python train.py --num_hidden_layers=12 --n_experts=40 --d_shared_expert=0 --hidden_act="swiglu" --moe_layers=[1, 2, 3, 4, 5, 6, 7, 8, 9, 10, 11] --balance_bias=false --init_std_router=0.0211 --beta2=0.99 --dataset="wikipedia_en"
Below are experts of layer 9 (counted from 0) of a mixture-of-experts language model. Rows are named router (the router's row for the expert), down (a neuron's output weights, with its number) and show model dimensions 0-127. Each number is 128 + 24 x the weight over its row's rms, rounded and kept within 0 to 255. Numbers have three digits each.
Before each expert's rows: a language model's description of what the expert responds to. This comes from a sample of Wikipedia text that the model never trained on.

# expert 21
What it handles: Line breaks, pronouns starting sentences, number words and digit pieces in times and records, such as I, He, four, 13.
router:088138129128114180152127117152118165169164120127131165135073117131122137106172142138107134112160114126125118123129168163099121133119135063116190102124156142129087141136143109131125145168139150100164110162106113090122089081147093119117144133120082156117106183097130107141128134150131092114116096091126140135106135113086123150154135160126144106124119154139156125106137159144135115093111
down0:119130111122118146131137140151106130104146194172131154122149130113151124159099168101117095131186131130109151108144132124100130144142155152129108129127106158117094170143165133110129142146152114163137130115168113110111125090147148131134157178089105135159134103132103126184135130126127091121102136082109118170100154066128111129138093130109070100087147120119085102132121115138116121164132
down1:152156128115137109139163138169142102140109130137148077124116146139144169111131137141166141122119130145102143055126167143120114073117118110128146103131118111136125133166158121079120108144146116111145153150108128128133155138144167083083110102135080075112102139110138138138120086153138108112162120136135128124099152145143157117135139165067127123156115101136131098144086178114144164110162
down2:172135175136109132083123135161146098134158136139146163150121110103151118123139128150159128109137139115109149146126128132120122130162147169151137101151136142138135088133133074143114149105095153112149114143093138117079150128131118091146149136124041150083105154127107138146142103108122061157160064144136103133112134104136085115112119142157111123130148130110134148136120063125141143136121
down3:174092128129143121125081169112120115132131125113161135124115130150104106170129162098117121107134136084116113138157106191114160140160135103133101105138116097139152106130098106118089139135099135168157131139138121150129106149135108107154083180107132162143118135128123115114101106142153103095108154165100140160138105095113122145160089137106156150107121183114141124146068146182148122110127
down4:119165167114143132092125160155146143132093152091115125148130089105127133147105130121129104137074181087097116146093185106143129094131153119119139146143097091129112105104087126158119109126130136103105142122095122111151131149123104149141141130133060150117127130161103127146168137157142153129147118158099146125154169105167106116118115115123116163098149126148190140164122069132120140124128
down5:153136139123113191102090132156137091089149114109089136123136165138162110149163128118140115183089115178134160132113115093118173157111095128119143131136137155141123115118104107141131095172133160126114072128113161138122139121112135127106114150101116149135087131138147134127112175105109113097157133083128146094128130175175148093141138144154124123106081103109118101142150148164120112106125
down6:158135152170116121125120121113106161098121081132124133136139088162108115099157175169106100092121136106139099129120109111154141143138115122111097120152151132159129143103127157155147132120181124095155078130142109188134122133115117108094161177090182113110113130130137128141098139118114107104146133106133110137142153135128101122136178147087104157122098161116141087132117198120147110142140
down7:147155110095166142141178130161119148143145140120125176120149119081188095145121140138110126111170123124134122124089156136121147100161092092092179153139082143075149096135116136110142119115172142073149142115120119110141064111125125122114155155086104141112132143099149149131148133119144149155111128110108097157132131136126111098119151098147127110115080090128142138147146142119133114112162
down8:073120150102099146091160144124103134137125124117124138161127118114159137144118138115118132097095098101167136136073155151098114128120140103120116110144136134114116149149108095141125123154123177120129152118136133156164088176124166117143126123098041112093162103144152121096165135167104138127162159133143154104136106114117155135165094110146137156097101141126140125160094111117145129122182
down9:133145110108083110140134123127063141136121078160098153099115138159136138172100130162118123148172095091090133138103129112113137152147124139150125110145114096130083121143129173102164116157095126106136132135143131123136073125129118132130125121157120107155109142103081170120137076139075118142150142132148153103152137102154151160139157150108095152192172134140107107141142126146142125122118
down10:111086157098114180143125138105136149066140137140109111162146109146119150178120119109142102182142124123116122097150154120119123104121136095118113136112135092145146111142145110081133102161107135126152155084075160148109135105125113125152130125120134136144155078105111148182122103120087119106137101114111169107138184166156147107134144167107099144106119094120136116123138134134127168150166
down11:127133115108161110150123159111142166128151136159153155115088142131136146152082109154143133113122153112134126146149115182128083159137134125117114122117132081142188154135131146119125098140113165176115109110082106116141098108115121131149123148121161111106154112156100114080136123130123134100137065119100129072095125105141168121110095145103119104149152105130133140127165155169173087155118
down12:122166139112158153161142149123155155093119121104130139090138115150154178103119132110097099137137135129144192120167145140122105121117116084085139128112126101124138129071112165135097184154139153160125159158098166126122087122134151122117161130107157108121112144121135148164135146126080087102091133095185101128135097128118096108121101084136142127116150111119130127165151135098127128122141
down13:158165103141154084179111099085108124133168102126159114138109136107119098128167129146171095118138117146147092112168128128117163154154120114158142157118125107123104111138124121100141093116110099133118152108108119142112146121084100100120117118149145158109162109092116129114129084098127093109096165178130140144134097165163159152168111137122084128140127143146094152131178133132095164146121
down14:117124089116148128144130129123134137106107157114149160152110147141148168131140119174139135107104121095118122167123139142143115128180089114122134138100149133141131089148114162128118141101129110134094136146153103118083123113132133112123137145136077120114156175106134127102120113164138078108112105129104083088109121111136135101091138215156142114154209125123127083137139140142123110152170
down15:139141090162106135137127101177051130113155135127120138149162105121131147117091119115123106121152132143142161109117109132107073137188094164148165095099132153146114111192155148166135119122095103120098138106137152144136137168164160115142107118182117126139154101114130110122153126153115152113101114113109079097131124081135124099097104138139149129122117162117130141131122143131095156125127
down16:121119144129121158115089119146133131112168122114149151107091119111086141180095149106117135154111116120115106115122193077167090113105139129126143137143107130122137130101145146096098116115144137118080163118123132162135109116131152116162185110142153099146107101101139135079115121151135093133134165125158118119144158117117159181150093128134123115129156123119096113157113170156145098174080
down17:123104078129124096111150128176139178135109113133168112154097140121181096126141142103153123139109121110117130126147118138137118133134126088137171096118135126137155126123126103178116152116144113123086154143143158142093100154109114176111088146102146141132137141132119140133131097157154136131136178170143095128082131147069112114099135159178107120124086142084108120127125132112157075161121
down18:121164134118183145087133148164140155144133145134148103119149114141136125133119116127124070146146138129136082106154117149133092128154119139101123137148154108126081100099094139108105123142116152095061088139181161105175129137101107083124123160128133160091123100137150115091125081166147106174066165140115167147123137110120141144146106124123125133114112116113138151126136133133153129152144
down19:156107091099075104137156137110125110133149146179160144165131127115115115152165138106091166133122127157120127119164145164122107127125145096171130139140105089154152122156142118121131102105115060109113079108158104159131129151112132152116090119145173125120093132107153157091119134113093145159137121123132108131106089105122128155183131154093141147149098116142114129156166134100144090145105
down20:106124125101143152078102132133110111128141092107116120128145138146108103118128140145131134130109145151160101108123102118154091132167153128148141141124143146113103080159136158118128132078138114128145133202132061104160139169116171157130150161134188151123103135089114135118124087119112125108112123162103125139157089144117159114153116133148135119123089097085140156156115122160113137180102
down21:135095145108123123177150125103105122138116076124124096124118093128078115125108083099152088148180094130126136128133111111133099145099154130139111126102130110084149125111120120145127165109139107149142141167106127122087154143116126101134125171115183169126179129131112128126092148173097108127122138093121097154148125149163163153119138142106118157136111109188163113117172150122152134161108
down22:163136135126147083147119109084115148140118088191118112096140171147105109116094126094102081127127119064144091181111120104133130144133120183132088130105140125155133141119126130170158129120096151130169135088134137142125138139072116149142146145146140166096123144135121113143131128150137134147114094167130126129118119152071129150113148143117125130150110166112094139129113113154106134136186